Experts of a small language model: vocabulary 4096.
Below are experts of layer 4 (counted from 0) of a mixture-of-experts language model. Rows are named router (the router's row for the expert), down (a neuron's output weights, with its number) and show model dimensions 0-127. Each number is 500 + 40 x the weight over its row's rms, rounded and kept within 0 to 999. Numbers have three digits each.
After each expert's rows: a language model's description of what the expert responds to. This comes from a sample of Wikipedia text that the model never trained on.

# expert 63
router:491493485432552463468505457444423501513463494466486490399518507515554536525532553502528433561524460503485503510508556542526443438500479540545535496526389529414484521512475502496515466531489482553482520558488508467524508570515495451463455461500435472544467545443470531462488482444534485463590460412509460536475520485527400436491516508477536417463465493479527501516547514469437512565521
down0:459392540496477527504526506583510457549477474535496493544498490539549570473576552540554477438576497486477598551473518433451481466557500472488472490483513571546517524530520480452535447456531431481439518434561482435480550515517442539529494460485579509481513485514511403464548490498519497519480468539526442457490534576518516513492489458503479503527523476548503560546482477478429547477504
down1:521553522567549467552577429508507576496508497482550545491505551476547530494497546515503427576472447464526465514453527518457456500512572464516473509553509525426514466532548488472602514549463492509500499500521470587490501484507461516489417518479496507549533511477451539494490551524474423414490512524499455493459517544457546558490549514415585466519445447492526432521436509457503499523549
Description: Word-initial consonants. Single lowercase or capital consonants opening a word, often Slavic or foreign names, such as D-jokovic, V-ladimir, St-jenica, J-ose.

# expert 54
router:454508445546474477561522477558508573495456514508523548493474580429488545482491551490548519526508468425495443449465556561534487537435555469564485514546557549473471506448426512447592526463440539544501553511476537471576508503500453462547532490443465510565479502492524524575495448549470527502544470509532531454480534456524495523460445544525462553557478424481538550518490505528452464497500
down1:490543479521516545446572497567562473529513475484451425452504546511533449541516473498437517506462501512500494471524514469437495529503470533579515494451532536493484526427608521522469501487511439453447538444566512511455509411491484484420483454481512537501516550509537421516539483439580480500549532502529479489531521451518536533519497488473559483529518483433474484516448569378494494516579
down2:483464535493567490451478524514504481494509498489489466495535529510514440512570449556490468489562472548422377463480509559473477568547461456523489476521471456472465452549545502521488549562567519525496483454524483482519458496503520498476448508521552482436519407583503511486442558461527459581528509477501477432489535483508449485538434465542483543500494553572479415465445461551455567511495
Description: Last digits, W-names. Final digits of numbers in statistics tables, like 810, 21,906, plus first names and W-initial names such as Wilson, Frank, Mike.

# expert 20
router:454508445546474477561522477558508572495456515508523548493474580430488545482491550490548519526508468425495443449465556561534487537435555469564485514546557549473471506448426512447592526463440539544501552512476537471577508503500453462547532490443465510565479502492524524575495448548470527502544470509532531454481534456524496524460445544525462554557478424481538550518490505528452464497500
down0:473557523479545493480464496486513542461462521520467548567520546507425520548521518555532564552511527552445502540511521539522501485400449500498525448516550554514489511527459508522508467537524488431488499506469524561607461506496480484397563526493483569508557495485503505549457497478547477514511423520498515457528474543516527513527481498450486500447545451533469482335562507456513517441457
down1:577540540458557528548475496522479428600507548494495513484446580516539478486436453543481539542517501555530493468536566606538536434493516547543523465462548507456442554521423529519512563542468600426492458476506501480531448466499508510510479528436489494501403498525470474536506505485451517467541499478515516556507501485470534470511416433498491471538562479471514476484462571512495516505470
Description: Prepositions and odd fragments. Prepositions at, in, as after verbs, plus verbs like took and grow, the Squ- prefix, and broken Japanese or Chinese byte pieces.

# expert 24
router:503432436538482411524508550558501520516469483459528531548626515540517572527471519483533466485449466483474464451459530512486476545520493490522438554525516528427467508491473584451538507459447511550517535524420549505493547493466491518572497535518440497544509525436572525560427563453549464523547458468516558437536508564509480485491492496540540556459497452529483534534514474524493508483438
down1:473508511482473503502439563518515537490499527548549447499502451447441588603487553521493588466511436548504481489520524459488504472505456490439581520563500545524456509505499432481485455464447511580494488543467456532533528499489482493467512528446471494581506507500515505460413544534512538463409533541487476581476483487498451481504477537497505506490585582492520452444515522552558454539432
down2:489558523496566557512470539506531530470514510451463528532534485445507497466414519527448458538481477493455442517463498520540628475498556446523597476544503501515478557502526506601533462493536442540570463444548473496513498482445541430518513532525590520470543519529534482468478485537514501478546523543436477521477563489493586462500577473479536508509484434438501524483450467488553504457471
Description: LaTeX commands, rare characters. Backslashes, braces and the letter after a backslash in LaTeX math such as tfrac, tbinom, partial, plus stray byte or CJK pieces.

# expert 61
router:454508445546474477561522477558508573495456515508523548493474580430488545482491550490548519526508468425495443449464556561534487537435555469564485514546557549473471506448426512447592526463440539544501553511476537471577508503500453462547532490443465510565479502492524524575495448549470527502544470509532531454481534456524495523460445544525462553557478424481538550518490505528452465497500
down0:501537479473394545506493522502472557573520519501481466437513495460503441456514486508509465516496552544444628456581485504472476497573451483480532496482525494489517464533530513506550500503504488441504489498506489507515501534472517457454531482486437569591509521502463486497494498429506533530452468533516570544429491547505462463405476507536427599534528497516527464527547523500477505524634
down1:513447465518488505490473553490518501454515506470511474400534447450548521467479549516469525555484566500559468458478477448513524528544545453543550578445486506545562577517604477460518487460494456475465445451476501506485526481510492548448498527484588510519435473556511518527443450463504512433464464515433475509480519453451526562516522471490475514525535569491550569544472522596552525464553
Description: Sentence-initial mixed tokens. Tokens just after a period, line break or dash: sentence starters like The and These, score digits, and code pieces.

# expert 48
router:454508445546474477561522477558508573495457514508523548493474580430488545482491550490548519526508468425495443449464556561534487537435555469564485514545557549473471506448426512447592526463440538544501553511476537470576508504500453462547532490444465510565479502492524524575495448549470527502544470509532531454481534456524495524460445544525462554557478424481538550518490505528452465497500
down2:431503459477514468431512495539492529441427515491521529553464449512444556478480503509521524497432533567532454519571529567556416465467541479496541432520469463504519422487523487538492475528465516573539535536457466541563587499547482551472487496474449486497456550544505559535501457557445455482521490556463512574480481549499412493497511539481479415512564535536488517481460449452500547495499
down3:471466545511503517653468606536523453527437531508438493570546570518494494470533566473461539535527507514556470481516520429535511456528559480465535508535540511496496504500536510452531486467513472484480440495575472449541554489521486465486541530402492450484472483530524521548486509529478430550504529513530562478526514533455476512500441490491430517499541472496473500585541507566457476552572
Description: Name and collect starts. Given names and initials opening credit or bibliography entries, like Edward, Robert, Will, L, H, plus the stem collect.

# expert 36
router:463524494456478491478448483556468481565459396584482419480535524440454502483425423492520528510450523461527527496530511533472445534508560549550544454487444479566546494508514452484497474524474595483499491432567434498552513500473436470503530528536518521514515513477522527514541445536500538575521475505545496563506513440409515501513450543442505384500469511490483500475490539520493536461467
down0:522485482585489481487455468547517493545562501400524452464536421503551539447503453510575500511510492447523470450526496502495473466419470527559523559564537503505524490508506555550499544504569547490499518471488551496464490569529449562459502541541496416430518509492569507452499555487467493474500402494501509453439519470503479533514462401477523535480412498509533516465510475428522444468535
down1:445506493496426500533471457531532521478546508516480518547458516482512536459498456425529495477551538482538520565538552537387459514495552529495551487506502475476452446519527512493492559463484539525539449476536551503459513560516496460550462513549515575428480484447480508423493513456451503545523504551537465458458523540502491499559420547386466466516438484486425547473599525462537537524484
Description: Role and category nouns. Head nouns naming a role or entity after an article or adjective, like singer, actor, team, season, film, League.

# expert 49
router:503482453509509501524530483545481462453502533463472450517519500494470523484449423544461472394508539509525457447468479447482557515463514442528499556490436544574492530578488530573487498486561463458471514560479512572442486474496523445515515517570465536447516424551548454424566485474516437509485557496499451550500489490559568432462511460493453525458510518512531502473481535497541610501540
down0:523489526489478549443486457577459517512538505482447570475542478420519528549531431510528501566478567474538524467527521584526445566435526467519439533532513461450526509528488558482468505557525492427528459499534489524532550489463496466559468519464486532497477542550522507543534485460511430512448459534501436496481491487491533438531461431467509476474553529411540477502512520609481436576545
down1:521486488554509432544534540507520470505541478461522433448485539508459467434535559534456460494505464519530495419522491458520557532463592554474470476472489483497496492490549414566509510484509528576455497469476465530523496494475508595491518487464561393532515511504502535550495568456564470428556524508392496547512453465554598459426483529487489565515532474498481490493474474511490534483485
Description: Function words and connectives. Conjunctions, relatives and quantifiers in running prose, such as that, but, while, which, most, only, at least.

# expert 42
router:454508445546474477561522477558508573495457515508523548493474580430488545482491551490548519526508468425495443449465556561534487537435555469564485514546557549473471506448426512447592526463440539544501553511476537471577508504500453462547532490443466510565479502492524524575495448549470527502544470509532531454481534456524495524460445544525462553557478424481538550518490505528452464497500
down0:453426494401542553473562494519460502473539505494500395511545557524486522501519509426497484522507544510417543549489507504556508495484528519447521561480456462503516414545523523518470419540549513503517466542495565498551483506474498512514508500543485452509492484547582530592474552535490440572511595472497514506448493487408517487491490461563470486487547488498493434439496573544496460496540
down1:466449534482551476594530512485482481567510530449465515495477523467539517516505520537481472464536493482503555452499472484480472483543557548497520553530563516505481511476484529477606459476402527512460470486447522494490439505528605466461475488504453464496474407552577471548434547507464471413493433421457516492517537507500535461549512510487396497516524520523541575527472474536547480451529
Description: Capital M initials. Word-initial capitals, especially M, C and B, beginning names, codes and abbreviations in tables and lists, e.g. MEX, Molly, MX-5, plus words like sold and organ.

# expert 30
router:454508445546474477561522477558508573495456514508523548493474580430488545482491550490548519526508468425495443449465556561534487537435555469564485514545557549473471506448426512447592526463440539544501553511476538471577508504500453462547532490443465510565479502492524524575495448549470527502544469509533531454481534456524495523460445544525462553557478424481538550518490505528451464497500
down0:444512531426466523477488477431495416524568555508484499482504549511499511462488467489526491467514487528500571489481511451508507448506556475506494551522468433540499525449493481523508437535606513440500472502576464441524499559531502463555538473492495551472502542418499530417432465469514464558486446506425456526468474469539539496480483507539494473460511515484513520552576360533490479420479
down1:434463474508514528567534478506458534541505466569513482458505445493493533505517488540571486534489521441514505529490535541534504484539496545489439513511468561507512556433550544523460492419508575438492505463503564558503476521519485573471469455531565484561513431553510577444471474553496530479442412528512578485455559548499454518476447523490490449539468524488491420490545471397446503499514
Description: Table cells and tracklists. Pipes, quotes and semicolons in sports and music tables, plus surname pieces like Mc, Rh, Hol in name lists.

# expert 23
router:554460506490503521503522479497540515522501541477496491395493515554504467529543497495507530501481473515420618510483413557437564581493466582508524513443480517474481491505612492558424531514551501500522494480573528470466563541501498465456537557495534530507502530496447541446522432478541558506532556535497432520450448525558445472454506448508439543528490516509520494468488505458492515499578
down0:542549512501517496456500454543489560518476476545546498400474540489481458466542473509490487548566537503528556447511496542470538520516532600446500483516507514518480436543492528495545392508577444482459542494549487484479471504516576478539577490490498523544479584544513540551513568461462479411551495462502498498432473530490571521485528503512493516573503478514588481442477519464585545521512
down1:489518574527414483531552476525404563581456424495506507479485469485548476504492491483542509506538517506455555515534531509517509559523544490443471526514473553535470499538498518484576521448478527447500460531542483510598518552487522502533514565441521474449516516478571429434502510489569464525453456465469514538538528497495459551555567444453514565457464474513501565487555468458466510405477
Description: Second word-piece fragments. Short vowel-led word pieces right after an initial consonant fragment, like sp-os, sw-im, Sh-oot, r-ang, d-on.

# expert 58
router:494493493441492496485474525416464540559468497405507469512443483464544498473531469450543505508533490457513485510532551532463468477471556500503521560456505535538470532508475548531485565440565532514512515387536525442489467432468508508426423594447556554481511544474475429467537516443468479465572467508444553497478532527473486575575438466441434519481484463461500523514514506523480484486519
down0:485586512443566502553519435524518465489455489458577488460491521483467490437513481495441554460545510538503502495534465509561485434512559448440478495500481514546502487452539533484472462553479498586454505493465531528375543520554474486487473413556510459506507466528556610504496556516507516533500517499465532504570452499511490515425465537545500523526485516523547570461483522440567501574496
down1:502483524498501399532558482494476473502423515533484573529562560526486513465499557518518460526429498502552422528487474464611485557503497571544554481521479541559461501437490462529510465455511477502471473467511436557523388483464500483604572493538510487492447473494478505504498443495467566530525529465441569498492448538487528496512450482512534511444451522550455479542544469454499485547495
Description: Sentence-ending periods. Periods ending sentences, usually before The, He or In, and periods after initials in names, such as J. C. Penney, L. S. Ayres.

# expert 22
router:500495573587438482413506457466471495562463464493549491496456498445485532519502523456528467511463551442494492471491516482523417462454563508498502554562478556478386540582508514508506571477457611509498505478530509511520471477510471425499493536504526525527452521522508475581498509540522532505492442439506488513486506438487433559499482544538494555577538522427504515514509457541451573495464
down0:493435450531448461563527437495476470473502472559507555489460480464541530594516459415451493451529516478518427596545505499459545489497416509462480514539568511517490466484412442502488471503533438495459513506532454473473487538507443498478485537481473546514510542407546457477450441485467478561468474472460563503484502488521521538508406564498468528460439479516537523481540586506538521517528
down1:454391508537462505610467518488528549474494489476479447471492518462516471452458491482504475437497518529567511519566481517436553596508494517502579513524520561552477527527483554534468419438539502532446536447482430587547534574518506525514459490500476449497499509545466494500486479569469531544494454461551454503527535458414455464496549495494585497480498509430467525519500477518506473453527
Description: Uppercase code letters. Capital letters and letter pairs inside country codes, positions and abbreviations in sports tables, such as US in RUS, R in ISR, H, MF.

# expert 32
router:454508445546474477561522477558508573495456515508523548493474580429488545482491550490548519526508468425495443449464556561534487537435555469564485514545557549473471506448426512447592526463440539544501553511476537471577508504500453462547532490444465510565479502492524524575495448549470527502544470509532531454481534456524495524460445544525462553557478424481538550518490505528452465497500
down0:478489501522491567455419522480503528515526522558500467505431584506495377496487455504503508542511535483492497470405486492524461486436447544523579548487528532560512566547528479496430483554500554480523505493501524486583558430518489479374519455505517540480489487488448518399411452472471549521476500530501504490458548442552507484500510481458495449524568477496500524493464529515517478532479
down1:485504485482538470523515402437466494584501504503506527523428467504529492489532470466498480514497494536522516441498470494497454480569473557482484496530551467479520520547516533453474527481476533440549443498481564478543491557469488527502534579584373438518455395500459525520427556493504437475517507544497510531402533465443484479476482420476461559442467532543462468524486505574488507514517
Description: Film and work nouns. Nouns like film, novel, play, project, aircraft, plus R/r word starts and punctuation or digits inside lists of titles and scores.

# expert 21
router:454508445546474477561522477558508573495457515508523548493474580430488545482491550490548519526508468425495443449465555561534487537435555469564485514546557549473471506448426512447592526463440539544501553512476537471576508504500453462547532490444465510565479502492524524575495448549470527502544469509532531454481534456524495524460445544525462553557478424481538550518490505528452464497500
down0:542460554485529535483528533487496440433543508471487534434515553502543422500519539546538554550526511498467473538540511474471437503431525526503451451493438506463495466454496465479543503484530479555490503496515554527500534530552532476470446480506433422495492408487494408573495447452484506531557546577519430507562461555465462507433535535492493563569534509597467523459509546510501471500453
down1:469481507471551500492486550517521479460586524468538503453486455465465469545478497398543517509523580481549506491454442573535487470486522567547546614544537489484517468457474513502469546505452517440520497477546478577522475484458466561432519432536511497537464444437471539512492538528582608512488503460511471537494523566480422487502495523486482484446492522503551510490568578534517526496465
Description: Closing brackets and quotes. Closing parentheses and quotation marks, mostly in tables and lists, plus title words like Championship, Award, Series, League, Regiment.

# expert 10
router:509455468525576545466460532420539511434497427451521514417511523490547467516553457535495534535418562505444581492492452527453550564491523562482530516543491523484497481537543436524403544463525541475456464470533531531436455547510454434492443506509505556503523511511452463494550548441555533508527550530524539568486536578500484528425515468549480525525516517532506471467485469501532472482544
down0:510531445484525548455458566474454493516479532500529495521531516581505425557439473552509587533504543494551528476460541466548497520455434532466522525512454493498470501552554507492477489495480438508516442512466505415503516573516527521510550456496489539555518525455461525447495440453597510428535537512522554459534514483537583423429517541534470560492572451491479535523550470539543529521445
down1:515465485532429470571502464504448467453509607477490483450461460569443523447400502486478512526517448477577510512464512490577473474519500447436586472443446484533567466538535523565536547501474460478559487477467478446501505509465455466509465458524483526507567576533454486460505497542519483519537479493569510483454483558495496508507570465451477514564563509470452578493467505438488490525475
Description: Mid-word vowel pieces. Word-internal pieces following consonant-cluster starts like st, sp, sh, w, such as um in stumps, ok in spokesman, ays in ways.

# expert 25
router:454508445546474477561522477558508573495456515508523548493474580430488545482491550490548519526508468425495443449465556561534487537435555469564485514546557549472471506448426512447592526463440539544501552511476537471577508504500453462547532490444465510565479502492524524575495448548470527502544470509532531454481534456524495524460445544525462553557478424481538550518490505528452464497500
down0:482565481444457452467481428492402474463551524476557474456376492512543582498502505509528515475492560457512549448506469448505522446547500439572542556537437483509509461487438488475555529501463520573525533467520497517520515543538544512379587532476498477486472486559570539498464506504484528516542466473503487516487519471491494522423502498511486541556466531503471504474509471486561418516463
down1:502504468564574441509439535490435534528532539498529510478565502433488484535503486511475563500501526438474469453481482460543458503531437525511509498492491586513525514516467463513506496500503478482513494554495489479565538549522491489556561548441406415477417477565494486558485464522506550508489486505503588535516411419415397448512498539536542510476513499477475522498573501522425547510534
Description: Main verbs after subjects. Verbs right after a subject, such as was, been, announced, appointed, used, and cell separators in tables with dash entries.

# expert 60
router:454508445546474477561522477558508573495457514508523548493474580429488545482491550490548519526508468425495443449465556561534487537435555469564485514545557549473471506448426512447592526463440539544501553511476537471576508504500453462547532490443465510565479502492524524575495448549470527502544469509532531454481534456524495523460445544525462553557478424481538550518490505528452464497500
down2:445484524483458499536470558518412524441503502441453430474426599492528497506522472504414516486475540470466509520497467448521456484453533521578480554540529489515502460548523491484493457557528434431466574438443504472469560507560481536529473501497558422546470491512605545494477476457523503551514463439537463515453547544460507511513499484529482494517538550483470568448512524528449541545465
down3:576516536461510480457568540539474392576497480512500520458460464507486539507549541479512497533537464497456525489542504528530546519498563453418477530541561481492481486512443474521491483511449514597455460579453493483437479485505478501388527530541481540471508484484522448497538489509459583502505545567489527581401497527564539443504511483485437499445475472483409500510508514492475471511545
Description: fail and digit stems. Verb stems like fail, appear, susp, coll before endings, and digits in scores and coordinates, like failure, appears, 3–1.

# expert 50
router:466485548497480524484553555502497474581487490508535506538479481543547548457440508533441553485487488564486505497529484550548448469494527554500484567511493424518573550472577528504491520531497529498465484495436501463479472492544452507542487466528564435461556526474468462517581504502501509472522495462536537455432533556401449496591516473552532433447495548500416524509589438494535484552466
down0:552488435530535494500477542422477486511465454554452458405411509508474540478466534584535498509468545557444530530515460490460488381451553510534531466486535503537484464550530488500532407499459449558524514549463454517516447509597480448462512488531494494485527528509522497489496490523523443501508446433518454515499526554419448545459485487469517521476474523508545576469541495485433515450538
down1:477516455470498501477550500540587527442528533532431482473433465467459467422495574481576449534482563460529541464508527462517516490485495517516477475491505550530580532505547510505505577463503468414479607558487543516512518521480512553518453514491540481452473509555481529580527578509490481492480562529545561495524483537518491469466609478527510441473491476468467527479533471430421523446508
Description: Infobox colons. Colons after infobox field labels (FIPS code, Country, Occupation), plus coordinate symbols like ′ and °N, list dashes, and Preceded by.

# expert 51
router:454508445546474477561522477558508573495457515508523548493474580430488545482491550490548519526508468425495443449465556561534487537435555469564485514545557549473471506448426512447592526463440539544501552511476537471577508504500453462547532490443465510565479502492524524575495448549470527502544470509532531454480534456524496523460445544525462554557478424481538550518490505528452465497500
down0:551509458565488437551525491528459554544560496517478496545548493519483479516526478530479518502475566488559511499466552539542473535498494515457483524531508428443473465553546517490491500511610555527519492623527518429512527514512473489557497510477455496490454528528489574556551510517513573524433458414432489488476527553560449525487498478567528535469464585517523559548491495506590493512548
down1:544460527480516465450512526553527546425463519482560489496551531457501470495473456480508526472539475584498532469489534410474480515470488558487509499467530487470500487466509489493473429488473496530484540590567493541503466516510422537444490513426539417523589550486404557481552506450518508448477547489543504441470467491541534534552478513537568501487497517559492434476482497540523532428615
Description: Taxonomy and list fragments. The suffix idae in family names in taxonomy lists, parentheses in dated lists, and words like died, rest, lower, Festival.

# expert 35
router:481467494498554501462504493509443503482475441427466552531591514497461491513494428507466499558515496537521594588423490503512497495463432481493455532460494548475524503583481472496437506552519502517441512517524491550502497542498499524546457484457543548503430546514535460378482576492437573538522504501453460588491480593515530554510502520438549482538470503493464557495496484482491561511529
down0:536531522468523502562486490544597511505510514488581456457536524490507476508453509509515414580443555560512541441497459533467538450459484540474518430461434486490497470489490561491520447499452496484442570507437461498496486513535576520449485475479507449555479519550494506497500585515423498463554501518490497541516493521506497443496567535534530538544466522518536387501428454529544424441531
down1:501485532477556447440546534457486501490413527480495507492497547497531429536534514484523430439520520460540482520503529493564459549506439471432513486471555460516518506456539497558446546412509461506497578489451528520482460527593498470585461526498486502518493531552471488481576432512466515461433497478515450479527449500462549510501489493452442476517521564428494411454438460515525592531490
Description: Name and adjective endings. Final pieces of place names, demonyms and words, such as Carolina, Syrian, Lothian, Welterweight, melody, Canterbury.

# expert 45
router:454508445546474477561522477558508572495457514508523548493474580430488545481491550490548519526508468425495443449465556561534487537435555469564485514546557549473471506448426512447592526463440539544501553511476537471577508503500453462547532490443465510565479502492524524575495448549470527502544470509532531454481534456524495523460445544525462553557478424481538550518490505528451465497500
down0:389541478545435504539541488532488487496489556509517498526517561490543514536503443565470467475513443500509528502507525506499544532575545434508530439555557465496502527560498471423547564523508508527548499542474503499567553502479524486533454516512504517453533504494398475450444496478512504520472586496512458444526510494498565415443491523497493570517572439458500582426478509473451510532577
down1:506492490525468502508462456502483493566425526518557470498466529499513542557589475458536511462553472504492590487462481463496517514517495455460513422542457527508548473483552475509473444493473497523478534585483524498469511484450553550395488480491575529513603545564504488540542518529481548491484528511505486515510533593472473563538524519468455520504380504488504537448475449470585555545545
Description: Place-name pieces. Mostly the after of, at or to, and opening pieces of place names or adjectives, such as United, County, relig, polit, larg.

# expert 27
router:543498483506576575458512559530435519549507508454602531447562497474524518505476513431517517458516494483514516478586521525553499523503496513495472546566493487484481515499492471527398541491591505532481545469573468565526465526453522505542425419484471540488476471533513539479456523500540451471522420490507531462440445552536510457554439419470538467573445471518496519498496443465457499499513
down0:479508461503519479479514498529536553574506516543481496511539521541556481445511540499559462455506513559575553480498434490480474535518511624485535502555503519457488452586507455507515538504520457478528540441555424492544458518424504507426455479481496488492516439500415494468500480465470454522543515587496429508444605453588495433495516488500467461536532493445536457513495539507441520493511
down1:524506523527492545538554545528467511450488491554503468515446528466506491504541470470505518437444505516486523489492478433483526490473589518564478468509413554564551522509464457522513428501525481505519499503527411622507509525552529413433549519465522531508444534520512513462575524475470450503482466582435489443525502510513527496465512472533555521511483471404474530543538434492542556555577
Description: Month names. Month names in dates, such as 27 September, December 1945, and name pieces after a first J or M, like J-enn-ifer, J-une.

# expert 7
router:556487555452491484480544562475555465524505514459477487484541480589551481486519456551525508463490519512499524529476509534480591513504497451458457433466513496513592432392539493517442447541487467393526536532495459504532483518530615499497501541543513487499543509482483526483468508422570563553487571525492400520424521474476480513477535530487510538520527555473433514531488484477551484494497
down0:509464474507436575567478469451467546445538523512469436487451507503483546479566458521452543457518502526466527524525513510422509623509502462496481511527582462511550400452482513550459502598561585559526504499453500470505528513489509532485464499486489518482451473459542520534515506453491488547523439521431556446503494474448484500533455448556555525444453515503444469490474480522518541576528
down1:545493559518471591503520424532529502535520505523475476484510531442474423475495473481535532533457484525480481480589489477465467578578516445489503469489467468561517500494483498478481466578518503522485511478466488552484490536490510492528532521478524457459459465457592495570558610528548454565516505474484483429548503452460521473474476406493503453586465480505487522478595552546459451533552
Description: Mid-word Latinate pieces. Middle syllables of Latinate words before suffixes like -ation or -ed, such as expl-ic-it, reins-ur-er, spec-ific, vert-ical.

# expert 62
router:482561500516508517559493473455552509463474441446547448498505532517430460550458538485486477520530491521467463521557496475563464485482550471422440495547484562548478537553419427504547491444518467441504482475549471556525572380519524494482525506569445490521544512457580544541546453512554485505568450531486500442490462480489529497461483496493448456516498559502516441514519535545491522571448
down0:457545509545520488544546588508466489503508485541557483504544567437544474574468548527440500535475482384482449515491547555525451448451482494491429521471527450538545539441476497483521480463480437483532516519564514522534494417493535484442458527477402574473464408435565501500457450549457538554473488493430471456537542548530505446507489469532482515468478512489528500501486510539500481501519
down1:443550496501516540558523443503476486497523531471439513505504410501446492551533530461515489618510508461581541479468517505500537504495411488516495520541518553462487574530473567502543485442511500511564542547544500390483509499526533540503535526547471556545480500541474461472538470453594532507468588513502427485468534518464525471529489546529500471489538470456546484489487457504516532450384
Description: Latinate word stems. Opening stems of longer words after articles or to, such as res, app, comp, rec, rest, as in restructured, appointment, reconciliation.

# expert 43
router:514541486522495514471498461546520522480548445547481423429524489526445445466436421459487520495461542493538509429506479501471529476442555471531525492420447531587430549502502461586440503507513542440482478426568452540521505533470504485502508458462478509524495451478536526450533478529516468501479547529533475537517535442511554502539428484431492406482538549534472503470512480539525508415421
down0:459494525461550490525499476448495467459573529484558458519528407508463497626557549530572503533501539485538456522438446445585530483459522520511521480495484506515521502466499495476411488536493421506439554452524505465482494522528535487533578517489536423542491451545531508548481550506532563427526465446463517506565412521513500458487533551552533560535493466504483489497506519535474479465435
down1:470497506504538550523479522625440482462491512495465518549547424467553488489474503573528524517503512521494508454467522477481482530522532454584513548497446454524561410423482555486413471542584455436520526461438502510489481484480464511476456510499519501437474412525472549543574503495514534491450432484470510479524549473526516485462534459495448504504490522430468546536544440525484422533548
Description: Common nouns after determiners. Everyday nouns after his, the or a, such as father, brother, year, season, role, career, public.

# expert 46
router:550577448508501474490536460557445529519551469511528498413556483508478491432529565494455427510504499528478522478512542517550464482457519536512578483453514519472497493565536546451465431472436480527444525466572512459528467521430456454494509428459554520572448539526538469527469530555467434532518443474544508520497456450498415533525488535573454544509494488481499492441489511424446467455500
down0:471524459530489463537527442531457419548493457463525516493484451463521529511517451447472466435572502482534448525484501551499396507460499497518516597473523454506514507515528485563433460444520466500544489467472535510439502488511460535487514553550543589346522497465535479498456472518518452547563513534509473504531529519436478454468451484469426492467523493427508497502512414473478548516498
down1:455489525545547504486488447491409417512542526461560535497443429494579528581553449533462566518511521488495500469526527498463500493471487451534515440559499531492527528485437517523482489515551511519488541497530446557479436514444539499468559529466584490426539547489496442452478456483558458537502467506452453500550544533490448501506404482532514490526464511529567397541469555560496503499516
Description: Accented and foreign characters. Accented Latin letters and non-Latin script bytes in Slavic, Hungarian, Spanish or Georgian names, such as á in Nicolás, í in Malík, Ž.

# expert 16
router:454508445546474477561522477558508573495456515508523548493474580429488545482491550490548519526508468425495443449465556561534487537435555469564484514546557549473471506448426512447592526463440539544501553511476537471576508504500453462547532490443465510565479502492524524575495448549470527502544469509532531454480534456524495524460445544525462553557478424481538550518490505528452465497500
down1:609447476428446480500611540471504516528520523499459466548524572441504489537487544537554511517523524459505563485528476515505528505445472509458501504488511568506442572549450502456492434453533490444469440476455450502493496478603509519579523451558485455446482514491458544416467545540495552530553499530512509476523462452510481515465527475484486503422507520516492552563526454519428479500542
down2:469445445464499477545457532511456454496510522471504531468445390499483507477546509518436427494492496465516513428597531508500510541520550495461519498568441506480518499505496507544550559530498549495485515453431555453516450468491457512494511540530540471543435482493491515614501548604491523521498487489498457435539436452501523497544416537441575532565536440494504531483532465540528468547519
Description: Verb and word stems. Opening stems of verbs and content words after to, can, is or of, such as requ in require, invol in involving, belie, provide.

# expert 41
router:492493502458457523550460431507505510525525406487464498481489511489516503465551492475451503488489444518426475512536576455544433520532540514479573530525510483537517523557519505602511407478472494555467478519461483509551526495509520532531481514562552513536465451416463460476532512461470526486438467444566462421516547477599517471545452555471534457548494468452497463588492468562512446460501
down0:548533479499464520504488486547480559530483508492432456537498430507561511433520506510498488474514500524438448528540606440584456542461516546499528453542556457572536552453503487549529431506464496510453501487467457532559532488535506561502489459518550519485516440464487450569550505511473456521419499508565453428506552489535548497531497572458526507562499457442473489454523535557537465517580
down1:563527476476471512535481586594454481468505481509512566460543512484439515533417527459533492539519507442511473528576497413525471510489507452536471541510428454454389495547495500462444511489503496571505538522515519483476469427479516498460485400484489534409558517559541438478460458553506450485491480514527501537466469489505487514521556419541526494498454490539556469549576503502461513483514
Description: Section headings and breaks. Heading markers ==, ===, paragraph-ending periods before blank lines, list hyphens, and line-initial Personal in infobox-style biographies.

# expert 4
router:454508445546474477561522477558508573495456515508523548493474580429488545482491550490548519526508468425495443449465556561534487537435555469564485514546557549473471506448426512447592526463440538544501553511476538471577508503500453462547532490443465510565479502492524524575495448549470527502544469509532531454481534456524495523460445544525462554557478424481538550518490505528452465497500
down1:461485527473459516526545494489624481503467507555457477591510505480505492442497500491452483527478465591541521466434532463402493470503381487522490455498436518485474520494487544498484606527463532540584472516493512531453471477492443485465530520482499526558483476519480522524551475487481441560454505553488587455491558476537486521527492450524530424521475508503582484519458445547510477534452
down2:425530522431456506527442487486442490535461522506495469521498515537523542543461524475447480542486479631445510498488490566474492462533517550470493509487506536530486458529493483497471559520543476564528518504505479488520448482436409464468489487455473471514470498538466484510437537535461551468493500472500552564539416567435498464420533525499467400453526519487477358467487470531509539532531
Description: Capitalized name onsets. Opening capital-letter pieces of proper names and words after the, and, or a hyphen, such as K in Kaman, M in Mall, Ch in Chius.

# expert 56
router:471457481514438408549464535482442452499589544518458516536483497504550454555472515489533439518564472512487466480454474508438473487477475447546494450496511539518536476461546512524437461459563468499485497515522558518421568483462546468533530529517447422460515461520422531530515511434527485506430560502563504493537455576514550428441497418479529515475478460497554545501480506498558539474549
down1:483476504525539462462554526535483499517534555443473499530449484544519530490514526444498494477497486539525456481513452482464545496536525552476462463484461528516456519445535557469540461462456559537445584507498553431518488516536440542531520571464460544556530469550528464425503428476454469506487525460545452466464424525497469605444469482538553472536492466565479503523604545422498548458457
down2:528502440554522505435506431438510514486560517469587483480441493485525512514472571498423479451511515532498523543432543483597538526540495540555517523498525515465505545497534486575489525478522413516473506568511532477590488470486504536533481473515454560527521495442532478490455471579508483452576494461517481443486536506484547544460511447480499515446579474560501388447456507507491522559511
Description: Mid-word consonant pieces. Short consonant clusters inside compounds right after a prefix, such as st in outstanding, understand, upstairs, and d in outdoor.

# expert 12
router:454508445546474477561522477558508573495457515508523548493474580429488545482491550490548519526508468425495443449465556561534487537435555469564485514545557549473471506448426512447592526463440539544501552511476537471576508504500453462547532490443465510565479502492524524575495448549470527502544469509532531454481534456524495524460445544525462554557478424481538550518490505528452464497500
down2:521538470463584457529531496541435506470440502555445450537510458554499489460400527471581468491452468475518530512531496499492533528432485522588570568527456525533470563515500539501501448459567520519568578481470485460552523474508481496450576503522552554531534474449510425583483481519459489488571504504488501536541491503528469489521552505513490478420521432528438519489487487487440503548544
down3:513517518528495391459475498499537497497521481430542480487448505535496474570520522333425480520473508523512500509509481508536504528473490478462473447487505509507483500513453476492466474561444516458519470515431502498505459485531544461444485549529471441432485438477552480422475489568499480500513468515519514458555546475530528573467501554455460446377477470525448492454497529483550529444424
Description: Name and word starts. Opening pieces of names and words, often after of, during or with, such as Cro, Col, Bol, ro, produc.